python train.py --d_model=448 --n_experts=16 --activation="squared_relu" --moe_layers=[1, 2, 3, 4, 5, 6, 7, 8, 9, 10, 11, 12] --router_score="sigmoid" --normalize_top_k=false --balance_loss=0.0122 --router_cosine_scale=14.0 --scale_expert_input=true --vocab_size=38025 --norm_eps=1e-06 --lr=0.000288 --grad_clip=1.0 --seq_len=1024 --dataset="wikipedia_en"
Below are experts of layer 9 (counted from 0) of a mixture-of-experts language model. Rows are named up (a neuron's input weights, with its number) and show model dimensions 224-279. Each number is 500 + 50 x the weight over its row's rms, rounded and kept within 0 to 999. Numbers have three digits each.
Before each expert's rows: a language model's description of what the expert responds to. This comes from a sample of Wikipedia text that the model never trained on.

# expert 11
Subject and object pronouns in biographical narrative, such as he, she, they, him, plus line breaks ending infobox and list entries.
up0:474462498457598491542576522514482478516545509524472533472404534495561452398450519485525481523484466482498551556514527505548472449471476435402473536508484450540448500638
up1:481572490511511517583473513510580494453459585432425438443460588447514481504462535494456578449512462610445495399456432388583568479450517508513524546583458489493484537514
up2:536430493570500518449473522421526547620400512459506501575514461468544463483503443545530503475505390476515493462545599466534525516505442479543431565462473483499502498469
up3:449581415552457560541507511552512472451571491495463462480492477540551470494542487521557464525453396617532495543501585447430569518468368546514449440476520529429624466470
up4:494584548535485475551446409536587543569476521498434463530486551530416463480527492559546525429485435502476541519468454496485550466524520556497561508405503511406571521535
up5:520453525517485430465519435435563440550428557445439425578513499539560478545479555503446479482449460540542393523392544558501561458491413422543462478489555516488552523572
up6:471661417562511622550555571517547452538529588472448444498385497393566485502520508617426467487491515523463417482476568451572566661462475448516548467524580493541548535489
up7:513486637470521442568532465520498527533519533439499596522456549403541515527576538464508577522489507523526452522530550367513379502449532504483497488487527507536502443442
up8:517589527504560517480500556521467533462522435564475530540515543513482384549498566432539578397523476569498432408505546453614591571372423478443571471531480464419507449552
up9:510461555494531473519422421486489509478481539600543542486495524549571540527585503546428540451525498476610409550406452605523401441516458480428532551480526463459370467456
up10:515530542493503540501552497482460521456504562442571543582574483535545496482486522441443532433466448513515468472479510610505417522451387515354462446500506423456514557563
up11:445536560427508560491423466506495508472508563497541433445564611475507483453579540381533495491531463506514476499445523530576442523360496521485460454579536525537607570448
up12:504391495458552514475466424514491542504517419475600585612467556490492541509533500445409549401610462501535407398458462455437545550467506532507607524501531537561470434454
up13:519544443513436429459494417512480508534526496519465525467474510477507492458476512505512488478477504586516457486409634474602489470451382496398499534413555536515559510522
up14:425512504521545564563531545447511565525547532472470588446602478443496490479512522498442476369424493659518457520550501509524479605445464348466545472443590492512522409504
up15:554477488535458429489454496538467449428517514519466508515355601570507507565493534497455505483527517579515513518558460632540456570569494528518490571584503493508487469471
up16:518511556469617518504459462547518481522509464527555548540526521624500542476502464455562448473513561540606505533596523517515589497518531473517547489508495568555476381494

# expert 5
Punctuation and symbols between numbers in tables and data, such as colons in times, en dashes in scores and ranges, decimal points, °, £.
up0:508491460489582435476548545551478477498438395408512525427466463503518452507429552472486569445493454481533441529455506572472494536446398514548564417503517493444481494552
up1:471439543535566473516489477417550422504429540528515522462528487540515490438538426433422514512530546628509619447480473498596538426535494516524462564462488573527482480504
up2:511529497533508464480486494573543616455432493504499523504508504560523512464577568562554440585526469490513471519566518491560491410509436484562566616446572579564518506570
up3:551541494502507484449513469566515571532489610454549479542520503522439490469488464521445490429482442505466568421492659531427492554510434485505427458457473488549481515504
up4:471575540502514437535455558524560418526526401441507493515416509452479527556497513457509481512521495562502643502478554426544560618444540576482557436505583439619474449453
up5:491512550496582487464505443413525398509500655453531459495452503439521507424536481442418535444472527490537417503432500531518517472494492527540545530533457547460453468511
up6:514556465516562506551436443569436554404495524514493481405370506416500491509522550524516503449471521570509482542491503558455431505482495465547527492482534450487562487557
up7:521553464525558488534536501594533515453566516572465513438570514444436593549466410540504586475466459483495697461538558495396472478475452447509422507475400499493464457587
up8:399502520483496516512545477352528531423526403545520450504479565538581491508470406488485569500411422568518529463452422492517609581439479521480507562453521603481443432461
up9:529494470436530489434489474397527482393494421439520473396404527423441518467499466501514572547592481464462530463414472516537475511560466445500500492494535536477516559442
up10:556499470543480474526526484451522527532500428595556520445562464495516416507566485551462513554479509562462489485541548480519473517507485361496514500471525433430467567485
up11:472572474534532502457526523483486495526528448443474491482469467404487493473466501389428552498514588465541445551474539499554492605472561516431523504470444570390488477370
up12:543479568569485579458486469543517476515438496533560524521580580514542462456477467522489531497466485603595487491461451558559556522468522557529473403509502527507499478485
up13:527528533498540604563552530497537511487414498554474552510465510504458470514529538475531541475597516491514499539498483530423514619469533519578567577434475552570466419471
up14:449513491538510481538639553495508471491492566467475539452548491502448435334518583480429498532421546531543472527464615466531484447573441377513574461463511536547453444504
up15:546536558616556490531486459575540483429433469444544447532473515559478437516517413597540580517484554501540517513511559462517533480509394394553396444539518511433509582619
up16:546548546607457489529532493477530390475502523589619537500436475514502495571555440459536460491358545562504471557515492579481512514503557483510528483552587555461521540471

# expert 1
Middle or end pieces of foreign place and personal names after a capital start, such as oor in Kalgoorlie, sted in Stansted, ian.
up0:394473570498565511527473435430579516484532510513525503602455606459437574505545455528532583481480466515518493600537578441483557551500508510542538576525518521533498425498
up1:532534524487478479466522473570448416502504485418463534504451559529480488458503493477535467522450514496502514486494470509568481475448557494414484529502571477527526513478
up2:445486454492565466522603483553533537437457480460475482505490473489565523428506503472509467388563440478531500386466473447537451459537529525514488547455400495531508494512
up3:444483463567476447580412519471572428478557498472414550497550616470540538466529508473501470445553479526535528508445495451543530520457508555511443556480475459560559509471
up4:479507527544548447478505526506577551474398527472481495447506540538529487520516563538474527494423436565458465547518514502421497516414426464607426505490394456512460605502
up5:440530512423421424515457530407513489529431466503543427471566417500558527458501478535507455379459490498501468536481430477553523437557517476468633493545431426494553447466
up6:470517418485466492550510528527527461482474478564508448454438555394508500538512503417624398486470504465524505410366453565524451478534525468458482443549554396546510475500
up7:500482497555503533506550592493587484502475543488465464536495509421471465445453542575474558507466551515477438451587532536491469487490546479585550472434456509347458532572
up8:489592511483557461520483571489525592528581479555395445527593472475476546468489473509422525511501457464597623473432625518511477495456286458407609521463500560532514448534
up9:515475590487444476544555522562530444548579496512442490512466535476458442469548525421521483540469456507460532583547444519520448548554407635509505472499431492523494491513
up10:475441468521545473496564532520457469509464513523537575484408506521411570513574449539523476502491480492603411495449397639475509428525597531541476483488490512435500476506
up11:518485522570561533463491414601492405493461512527523499528476487464490572473460538616535527506404467497497397492496535515477556446434497478438483544498537435509605533486
up12:534395521537559450435460546519601507502512506449515445447563491390468444538627497570419471486471472502541475507519595490589476535519562513611510567536527523508538525480
up13:498518573481510514546465438468519444508413575467474507570532577495443458398460515472513567509589452464559500537554565495556536506464458470417492583433413477518518487585
up14:564421558447430469553522512467504478343478539514494480526548449514566510521508492452410542519537544616540486553554543524531381505471451536492596573525530469489554534510
up15:505404493405530507577368488518515492552482476462468485475497568454476491429467526544582527493587553504503484550495509421601544435517463566517531461559512472511518467556
up16:508485578485512499503454468529539534646423453605526393486495559450539496427475458582424422447426461469538524467543404464480445552468469573451498482557625538475526502485

# expert 15
Single digits and small numbers beginning quantities, dates and table cells, such as 2 in 2.69, plus adjectives like social, human, Jewish.
up0:561573583495480448400533564498439441474505547414552498466509481510502600526613479529520410508457453537541533476455591473491504584403518424517472463407433400485484532566
up1:455483490460501412493580465498472498503559499488421540480422475436573514410494458427528505468481581507438517519612541659440544478546492532490502445469540497571521440608
up2:458502510528567470433483446467534519497542593525420527498440491487527526485557463598429549423470576483538457464543474479464494468522448503499513543467464492444520451527
up3:459536501509542443583563559415457512547595510458466505457561497458388409489471482432533590524466391562542591486523460464443586513474526513530554603455457451489473492468
up4:477506464561555552432551480401487495527468499450530494488371576532441514541520560481496553469423551506503465394476500600601440471466493555523500517479496524565446421510
up5:504500523488565531590547536565593464466491483471553538466562573433461485390459592559479526503540505534525553523527522563526457542497524450452501469500541558535437494453
up6:532501529462412503503526555519504592560490512476572516448431620466517475421541414540510538507466581509591548495425562615564500512536506455505570513562590376494501461452
up7:529531514419536454449439551470545475538444478368465462510451601452439407531535424528537491459457460431522502502556456543520477481474569600522560466486477439583456518440
up8:509477540505507478605449480532500518485483504573342586444443506589492576350525543524560512511536513456442599414537447548520499456497582517559497557543485482434413512474
up9:522489484484545573624523483460509563538426502589592489553379493544469463447467479496449584455483500546546581481540642534479465469456531446505419457431552524507467571420
up10:530636586511527565473547582434485558528530472468551466609561527565382524512508517521438424520562590477574540484459450351455616473485554514415495522518457403584606501460
up11:435552452510577440440527433539500554485409515499432503557515484445555456498522390517515426494597574467472534493547534552542620519604479425563485548491494455498517510427
up12:464485536426472506470530450592500496628469454546502490600421496446518450553538458426457542453498433507495549549534454520545478543475599459458527461472578478401555491417
up13:484452499514445450484443453497657459463544576464532499504397461445585529473485622526496479477560424551516453474544419611610487543590499548504466556578491473501490462490
up14:488473511510456489429468458434509356468537527597526473538496513597479579467576378526416457446571484426583574473561524593516541425594475465553526487419572494524576509462
up15:513541531537522485502437435509489467508481652503562509400500514509556528495517519506501451485508442553500476537471532515527441544437522540499521483469431454491496496428
up16:563504484391490519498461520511469517468501596453522550482378456406456514534465450463551444428525514489469563500483497532533540559560427495520523447569545470506587528452

# expert 8
Sentence-final periods with paragraph breaks, == and === section heading markers, list dashes, and table pipes at line starts.
up0:563501472534538525537449586547554489514483413504483456415538333370400529537560565441509420453532553444505536373538466524506426565465378573528450483575492535542443526517
up1:423474520452419558395449579541534441554442433551634392449493584546538521507515574461554457503522555504585497496481548535425504540433482520397559527505537497542453441446
up2:492464594367456547409518463493544372449477463510489468427489495545576498469541456486432583466599439567532489465505508623584551482487441456448520507567443538441402493486
up3:505474486504570570391503445565558524521500468460533519566498446534542508543606527436559522493539408505433492445586567441498482582527427468526571463415507617567498466504
up4:612461547559478565498533525551444522498553584585458417516450567588458536465510535634470507503462487425500381487457670461539482501523468532451509535537536498547488526543
up5:519413498476422624515453473404557475497483470471489542503498505539450435559498456439507502519529519488569555438515535457427512478413487463529563465467596489573453475457
up6:548499456529518517498527384503559506447480342455484476526462501500536475552498563465480498411563519542547523579512536515471502511560500535470473514476557582548521500452
up7:421486472445484475508556465517396503486417526471487543513577552510553451545518538483558464448502426530475669560527600518569594537552515435495541566560518559538502408469
up8:498531497540496483483498568502440520431520512477471529490503501524553455546409405411531531488478458445442511486434488462551568464452500513492512482496482541389567457479
up9:608477552559441485495520491548465491577450494571498420456425547515523493465538474529492546511419505456493484455523527408574499498518486504496586529396524477475422473461
up10:549474473523548525516510396499581547452417549485525400515441561491499482532525485569588522495494475512501506466409431473516444513490440428520523408561538566531540495523
up11:482431476537535493523589424441510432460604518469502457535512561535461411508489562522557529542374482549515528527425448409461473559560554518435474554453503505500536490530
up12:541528453499527507492516518555517388539485587479437467532499522446496471444504535500485595507515530429436501437547611490452606514492473525389504538550461453453563490606
up13:572531498523480419596456546579507515403581524478472540593480520527476487456483516555516477483516522494457465484440514544549435491489525451495488511535576473546451390538
up14:526564516487516438459449378506461451559345504534432611492477441516490530516582431493521450377520445607437505430506497470527497487502495477542432484508530502519433512482
up15:490543380548483525485472445533495481504563519476546518516391451432478525476511491466502458444355572475392537488538496497396375552552575482463479569481546506576473476521
up16:507532421430530486511508529476525561564488543448486475433497545480463560486575506556504597540511470452545471416550532483531490518481458596559488479511512536462529478557

# expert 9
Short function words and joiners inside names, tables and phrases, such as at, and, &, de, la, von, and table bars.
up0:428515479571585542489458505430573521512590543441504512473405560570527402488573460564449523507479548583486511517504539466489471529546571406535644431465568482481586409545
up1:515545473529494579460481535527592476455444533492581537494488482517477462463525523522506599472543564623501525549550583500540359525402576418445512450546558366589577388600
up2:438473433541492460434556530467526458476509477495423555578516513426536495479442541460499490533506417573623446564460483471492556434512434469542569458543521559500521483499
up3:533494492515512446516511497454531499459447565467558540449571450447519343503518552442420504466499506492494469548467569395542405540499461534531460514473481541521514547512
up4:539453532427516439564560414603504520539477477432493423448481493505482395449611571583536549580498507520462508487438438492527522462452495549488495430499582477466476563471
up5:480459525438521495528576551494475462448620420537431507449535473481522562520442415420400529482589529586484552386460514562503470520452425383457569442445601471575577429471
up6:484548522478518447519439570511400574462469492569491487397424577474488483464574483474563639369453529496584609525437522608496524460533417468408529490563484553515537560522
up7:430530569414500558363384462449516489424565472450637533465474494489478530531477522520476503440552526428473511445528602500474571498456485482473526518549553533541537535490
up8:555476506415473407512513506650501587573503490535494516485468536440521584517501386426431472446415530500536462521518427503550427535499491493519481439558561490500538535534
up9:519545528524551472457543433527442465424519456466529499466536404506534578562539473410521507507571580607499529510499643521469471462440410476458505490497496446525513535517
up10:401525480607481492369455461441494530474556559503502471520528571583546534414468426552443493461482493538441549408472613559482556500478408503458502484505456486434496528551
up11:462415638540507405432527462420466465541520483585469463563478462467487504511466520514459508423495460555537459528572541527547473534509469501474447476530420545480579571563
up12:530516348529514552440537522499538513501524529557494490461500498555568442464573464474528449540563515526518573466508517478384530500570408495435464487505557548520469480419
up13:512548556536573427513515446516543502372552481481472553448541553424536463531536510442445549452477537476541472527475425643563479464527427580667457454468441553498532512572
up14:443550516481564525524471541495512510441412523463464448492468486504475457537516377498480484481469411452576493447486542414508476544498444474493509388392567563511515474609
up15:533433518469481518524508354477534507478500515508484465536510377407513448576562512476555506457469413472490521493490538489465423506504509564590517423438462451481482425559
up16:569584529427454490524560492530528607503538438517521465539575425537531375526669553506399503430435429507599430533450591434511586509482520539483565485445470514498435444514

# expert 0
Final digits of years and dates, especially birth dates in infoboxes, plus units and word endings such as °W, kg, fps, century.
up0:367541469469565521482448439496453606681558472600457479479520576555451526522541609534450474562512470460522423473604493581483506457407466516456431538458610463514481523458
up1:553533495444504560484505527532507455552491532407414510453446417472511443395475522423459556482585433532508562595529574465518559480540482495440586565520494530538450486514
up2:538510547593454488488408458530457470487506564681443464525480551557510479465562414476481444424544533502470488501527556359526473509548488521395566562517590493472654520523
up3:394525471491518492522434439592553556487476513483561531529510511453597463511452431481519546437493564487512497566551515608543551498537527532467394450507432504459514470399
up4:469452532492474433404533538409530487440429532428489552509490502549481377421522452564492547458533530498495503502572501495604476491574531383382535488547493457463514493543
up5:482595571527522500433468515526550486473435473452535528587457422429471491460533511429471470490469511517552440481533483445485503551406436466408486491431525451461628503418
up6:503485451425570512492464601566502517550486552511489540408474550553554466388474490492431487515504438508575532504505441507510424515492380342419539562435460504465514452476
up7:467637505459453496436465418535551571536444513564455500478403534517535451442519374469542435490475440519509484557514466487556508461487461358499450537539479471448477381663
up8:478508511495498455607567478496527507436452584466477491550559586383544448428498492544504560507511483534545369615481405544600490526499407502594528417492375521451491501479
up9:481485424538462504548584518451566451504469456450482516523461496520485518491496470639515511522473537498449487616506543428542511518512444484491531605525481556530434472482
up10:529568451436480507546472538470540585543550486569473543434457604461536484454427412506597423407533475614488481489469473516550514589506478489496549471465463492551516500547
up11:520541490585563462573457462537550506542449455593473508473536500524627484548505469578421529534492546441501502572487442478529550523444499500512513554436525557460574475536
up12:439590439467537477504377560442521534399500542501464551477522571509441565463558504612362533454471436547437476518455511475444510495441488486512517564578395487425472512486
up13:529586496525437473505562499428481450452503672492496478578502502560487514616485537433495529449493481564505482459555644610520560425488443543487518490605477525540515518533
up14:507508521481510538474525553395546440538640496529583623489438470549507510503564505455527519490517502512544511550524462500487555506510447432456520487504591432520535464442
up15:450537453523554568513434434507481434491486516572461594467501503583489525492501463541428531463539587529519555524577550517449491591501508488496518456520496478541459482552
up16:443464538417516494485561518501540504606509521527474591504594512585568457429533496547493546465518496526589583538523513559600558477462509513464484512508481429494515542575

# expert 13
Abbreviations, country and team codes and year prefixes in sports and listings, such as JPN, ENG, SK, BTS, and the 202 in 2022.
up0:523477532426507575549519550444458504473565453508503542447526489445473491538475573509463521472460510504583507538498449490578488564439478460423502555466612510483496486548
up1:496712496506518515530572504488536504512586443574462543489479511563477415500561378485455540565536489495468568558528508435503446478472447458493441466512522492568517428540
up2:492597563545508560446485486546536557504504485443544537576595527533536511410518567525539622461543521467492431486589494524559473541473476513518558543522523480541569515504
up3:562486576518508481531492508486513472534512543558491469508419526484526529551578620462399506524516459522576414473501534508520485623440490509559517501446470521538408572509
up4:527470488475431487456472536406517523440533436390440507493465481549529454466496485484532476362563414509445485566486461529548534472543460525389443510439569480504515555466
up5:435488457652487591342491536469517412429437429574572472461535475519535508549458469540482505464577495458537471438473550524566496443519516480551474480425524468416520608553
up6:477487549469485540439543523612490445537475480532467573435540442486583430448676417509563534484497462640526553470474455492502539521493501419485496512402545482531507491530
up7:576493455482580540521525481498535494480492549511433566579433453484563471558551528517481578463469501515479444630434485520529524543435476503446615494517489497428477532556
up8:569533437603486536483442528462436441508428488440560416536563550591523603468473556524465479510468506469476458452516519501459590513556549535458510449426500507457498591563
up9:531595529601521554418387487572492484487451499530534498441556569586553549548624495516499492513541507520497447466536527533467565466474472480504492450440477459548495507454
up10:512481599435499472521457496527464602567527504564502542486485458469509483443493550471362608475489487483565452447431565414458503545461531526490472464442556541525606465569
up11:451470557512527467612509463500482458472417505390374462538508517470469633447485463529475566443487431453515426499420513512501499510478537496497484553475510522497404547465
up12:506545499589452494575472486451502501499523532569532555436495435508500559559499557432407527405678512596457513567488542530437590503464542512464586550507512480530511492562
up13:491409434451520583548512541534535456423487450572489517419449538468550520447478532451555516445491590433590485587497461472496522467448396496507579477472500369511528478481
up14:398446612473469441533564506472441555506381481518449469515506497629485502419446603510424529553541476529525453528539555527526497510521460472464578461464642473512490451534
up15:483572435569477408423551502489444509538513506409535563465482526428561508480546498485542456560453461575556451528503524556588569526496500429569425524389442534465554512475
up16:475442477450517470618529560476483563487491456517412544487453525444545507463460546456511571428505529497487547491496496446578405582385478484482507468499491473587432392532

# expert 6
Prepositions and linking words like of, from, by, including, plus pipe separators and year digits in filmography and discography tables.
up0:493501428410607545475585492556525491484454463463480579528430522526503477487480486480401494483567512613515403407486477539447550505552500460410549446435513466563485538491
up1:424525455492469519539493600377433542579519509501478447459556488487426611488553528469505580437489469508488491527581541442459480563508532357480477587451556466501544552505
up2:550432482499442541537521456506485498453523472524493539428572451474492411585470440553554589450514566448591448533514552486495465524540511413426394399514544472432528460459
up3:438566558519444468559473510514525539442502507571513472537507504519449561511516473495459658493570428546524506381537486494471493493504468398472468527493479526386441461373
up4:524449531534513512478532467541503500578512575477557505505558453406565414455486567500573476508482545469452431510501499597551646555487465508549475586470572441470468447540
up5:526415503504517522406449452475521477591503473479533515482510516458619483555536453418572491421480542483496406443565527470488608504628499501496459538475460521488522460564
up6:427440429479514449522420456419516497522496462397517540498463500488469477466546459539448516497642448535465476448507604488487456597478441455526448446468494538543482511545
up7:444593454429432535468478535500611558459434420483512515459465586486486431450544396490488509500534506542497465459541543560503582612542433445553562457471510576506501543526
up8:505533560426497505420475541480544532570517502428465527554446551501413538550479532508516508488511491539549450543496528409487449457501546487465445507512509451484476447502
up9:503513508486583547431643456459466551483581507510518505542399509511454562426539409520459494488437465412523516593539557479487564455465359455421523456483538471458535493568
up10:523460468578471460483588509474472498433546484504524516532525473457605493506537563494452464564429438453484452514551503497477585580601485486467491405589582532524493439489
up11:448434500543500510558482484498476527535532398555461426456452486510461538523575478487464591343544502500561579458502441472488463523550544459504468500441382541476433537532
up12:467537455509490549493534536538456553474482500426442567386531558515498501436586548538466557479560539519576533520438497408559506496560454522552543540602518544481525512510
up13:595490448450560549449521508432533478480572487478429527550443472468478452591461411497471512434463493454522534488484504579486433432397452507478431503502522481519527497655
up14:494534512501507445526465480542593502509502490458472427453461536514432476572518558504513431494449462518474517452552510552443376606393534547462455463462493545593508548510
up15:463565573489521413477559430593534628457505551537506521509487518540520436476440446577519458506411523480479443485411629520548534531452477450447570514512547451547587483479
up16:437517433494552499590552543530499509447415478575472573453496558493521477557501512457487532390526546505528470541491561612527490546545452506571472441575519546523512531592

# expert 2
Determiners and possessives opening noun phrases after prepositions or at sentence start, such as the, this, his, those in "In the early 1930s".
up0:413473477503530402487471500550471470483448558549423550531492555506600446492450482599551439409507438569590483401495501543524471539434503545524496495528427560559575543433
up1:513505413475448553478496551424638575456491526501524535434400489508469480500489474498541513486562532485593530486563502509511595566486535470521528368577633481540466418533
up2:496492485481568444510549430568518434450517514474401365529519521598478495502509475465365520551508500478463593523544443603518504476396409469447467469502473436520587527522
up3:455528537469494506467474551504505577514505495482555543433523538545403464484501473520529532539493422518467598485528483484577587572471480392490553551438450505473451472543
up4:441536453477462407506531485494416496536393572536577528499526485435462443460548536501482497463469518584510449532547522490512467454495364477488585527505552442525530495503
up5:487513531513475552426505537445477517495462443453493582519534472530601528443517502502443468484527528501622541494518451461550584577505628544424574524440546505521495526441
up6:523496573564468454517456455461540539544540484516521528494465467514460484594490567493474566482504487446473542407505570471558510546514533454561531540512481464489460555522
up7:587578490513545506519468484590550509483529529392482527428605531451514622536601530492510433534555550543523548487528547477480551595401514518523486531524412507460488469500
up8:524543460560462471520483452512560461507437489480488468503537458501498402467493432571495496469531445656498476449491489571545367450472429410496543507525498564484532566414
up9:483579496524571506564498495467452533504496563482519507492570532467528544532482553457534434477506475461441587462421443529530491523505521548542590532571498511470493527523
up10:433513532483496463592504512505574585507577536437526583541551502456505512518562451508457446491511455544422501451516552595522521526550507445493541464441521524548531460499
up11:542576578511560501401474524554489469551394495490490524544477569490504500491507461464504426456416484493486512524436413509469564554508511553495498443618469489454600560556
up12:559496510531505533565510525506499473437446505412503461538526419528413448448511438527498563452516389515599529521496631463394496527533579454560533383515500499452577525548
up13:430526521482482418431554461477518478369402543493452461495467532483542525469478463543486439486457454547506506460477443489590362569391433467424459451512492468485508532544
up14:571559424518479579501515463528488500470505579554525555509488488526485572457520493457558408433533515509443624467488540482538479491400402484473499573521567598520513438454
up15:500556505414463441471495551497509400485435492445442484490537484534441462489524417471399529439573476507480519507482551535461468484626502470495430496455502438502441495468
up16:496501443384584432412526499480633500485496521600529509477502482486621474470482564523502434422492556501571588522520456560463441516501481530473493460454501577487531532477

# expert 14
Blank spaces in empty table cells, coordinate seconds values, and clause-opening words such as though, although, ever.
up0:516537498467498404459472462547533505441375474453541487417498571551519497541466495582433439454572449570483468537531584479497476472528483496504468471613517450540476530509
up1:506497568445493467439514480507517500479534501477471489515514530478471508477522544493492453452481495431553491549417491570453468531435483502471540610451494482499465506483
up2:504532501517439476525472495366540459501444457536578426415412441496459529481478533539433496557490532562529528507573650497511513487483490449516433559501502515539534564488
up3:483476556441575490473400450491488494499544524424434494616552619522525527532499556542399578376457511425549531492468598612522495550460469563442430579486468535563529478460
up4:396544489513559463478459540460435513581566559513504612530520497492451467575508522455499555451596435512510566477600537535508530446498441492485518496486532491547477484572
up5:509567479529571501486553555517466518528517467457467526524588434494462448531407475539570497496483474582477480531547517475543531517491506429458533483512471528561585533438
up6:461496470500509557501439452487532509504535434511528505520505399495558459541512415502442539478550504444520474556650545430460532570526504566476517488548492518461605535428
up7:571561445424509477517514601485570433576441547508518547474518503434432505454538449488493517530532500438464584544491467498527521467475438451517602521478538483516560376491
up8:549445519443562439487473529446464582514379447482447451489492535441540499402570532470449501537593466446523503499370519536521576510564539453475522524465477488446435540431
up9:462545511459501482494532447482431488385441585504507469519473473416491514484463533440487606458555451523588548457630554514587515584525488444480528502473525434404506494448
up10:498533569475564526421567531478427561550533475548659495492420465550500460451513416438515498460525581601613443438549485486515527515498492449381496492523555547509421437428
up11:386515476525551545437482499506540441486498499579440523486557519509560553370625437506431445487480374489489555423552472507533604486449457394379531426534465520429483475518
up12:420552509494466449469521527518571453508440434494428530390478510470518521532506458558380505388516463533507549479499545531540489522453336500476544516552496482480557520507
up13:540490420529543496502479516521461537509484504480479576487508572537487514437530534444561574472453498521572478440490523552503582470423387506514542489509637558456439550463
up14:399475485566518512567495586511387522499563483394480595479538402521498492416577496461393520425505474479389487451567471477478576469495447442515509464464524541565469416551
up15:504409477432539511436505543528563459535522522442471528612518493585500527462503402524584528439470438546475467571525449451463560515527549495503499476489546420443511531473
up16:545546448452434547457522516466456583573459503504416584450512516517468473483426524471527484506512485565512505548543529483545553486450472501481515543573483500512533516593

# expert 10
The articles a and an, plus quantifiers and ordinals such as each, any, another, one, first, largest.
up0:360578488451576585450482528456549490520468537547517511499554543446484442478539496454436491531472448458516400578504606524564590491514493557506500508480523522478454494601
up1:554482497459482465503461585467415428492490468522477521430495474449452512493486534518419665443524466480550407512455491531503549516487513468533470496429511486478431575467
up2:512483476531531479450498479553405455499443522569577543511561539395548523464498436533518498531457492512452527532465433521622489463484556460501592520491498551395510454529
up3:491507514512604426469477489471572553498453502446539635510523444501555407547508532615547469512494518482489498555570500529614515476467388462487503537498575592594536460475
up4:469578526453475541528471525546565490478491529544641447458581577562441563496628482555563409476510478538497389476580517581492497534505570540533440517468496442458488559549
up5:484424491518453517522553541529520492477449547540517538478476564442584576472439482433473477523397552526506482488524456550526592463482362535480583553521480491468556504453
up6:402434496463495497569529535617397478505438491555456512351359475536445488394609478560461517411422474529498428420509518534476494480568525527501541435536528520485532421556
up7:566454463508497463570477383592514555474523569422487497424505450516472412488547595475444511445509482396548451573421569454476480525508533555594435499488479519479614513493
up8:485490509459492532391454500514544433490551516464465447534458495518429513541543508573442526459500471540470447479479595411495509450488496520548548482490529456496619565481
up9:502519466466510471494513436495489571483521447481505425366466482521500561551592482543460557461458505479499495465449518476462561525460487470580470539383473501526452578504
up10:462438530529613537444520491488522445504446426507501521444563593465461615493517488513420492547531499473480520425529480515483526477515538511554470434464462531537461475475
up11:530581502414601471478504493518526462476453481379491552442591436540483482520427501550522492559505561502555509554554530375486519525481499553578552489532571598525458497548
up12:416504464509539450577596447462476467487490492429395464515556533523500466434463550508496498502561578547481469530561551500498490483439481381488508584444552469558476536501
up13:448542441443541523534449566555478523539488507497436469432459481447447517452562500455465485437478540528508554479437537436543529604432463495453539502401528559487479517463
up14:472521473441462497498502445475479522538542447464529504507493621483408486548521551560425505512453540516454575463513566375449540564531515357491605468484515561461543507432
up15:488500442547533486532560479493601508555486563479582395509419480446546545516442453580512493521507404528522489588508599457496494512435471469512567480511439507440508490393
up16:495504505447465506458545371483607540379522488539599485518507521540445519460579518519430512501424457513583487524502411527536514443494502552489450504503565576444527588533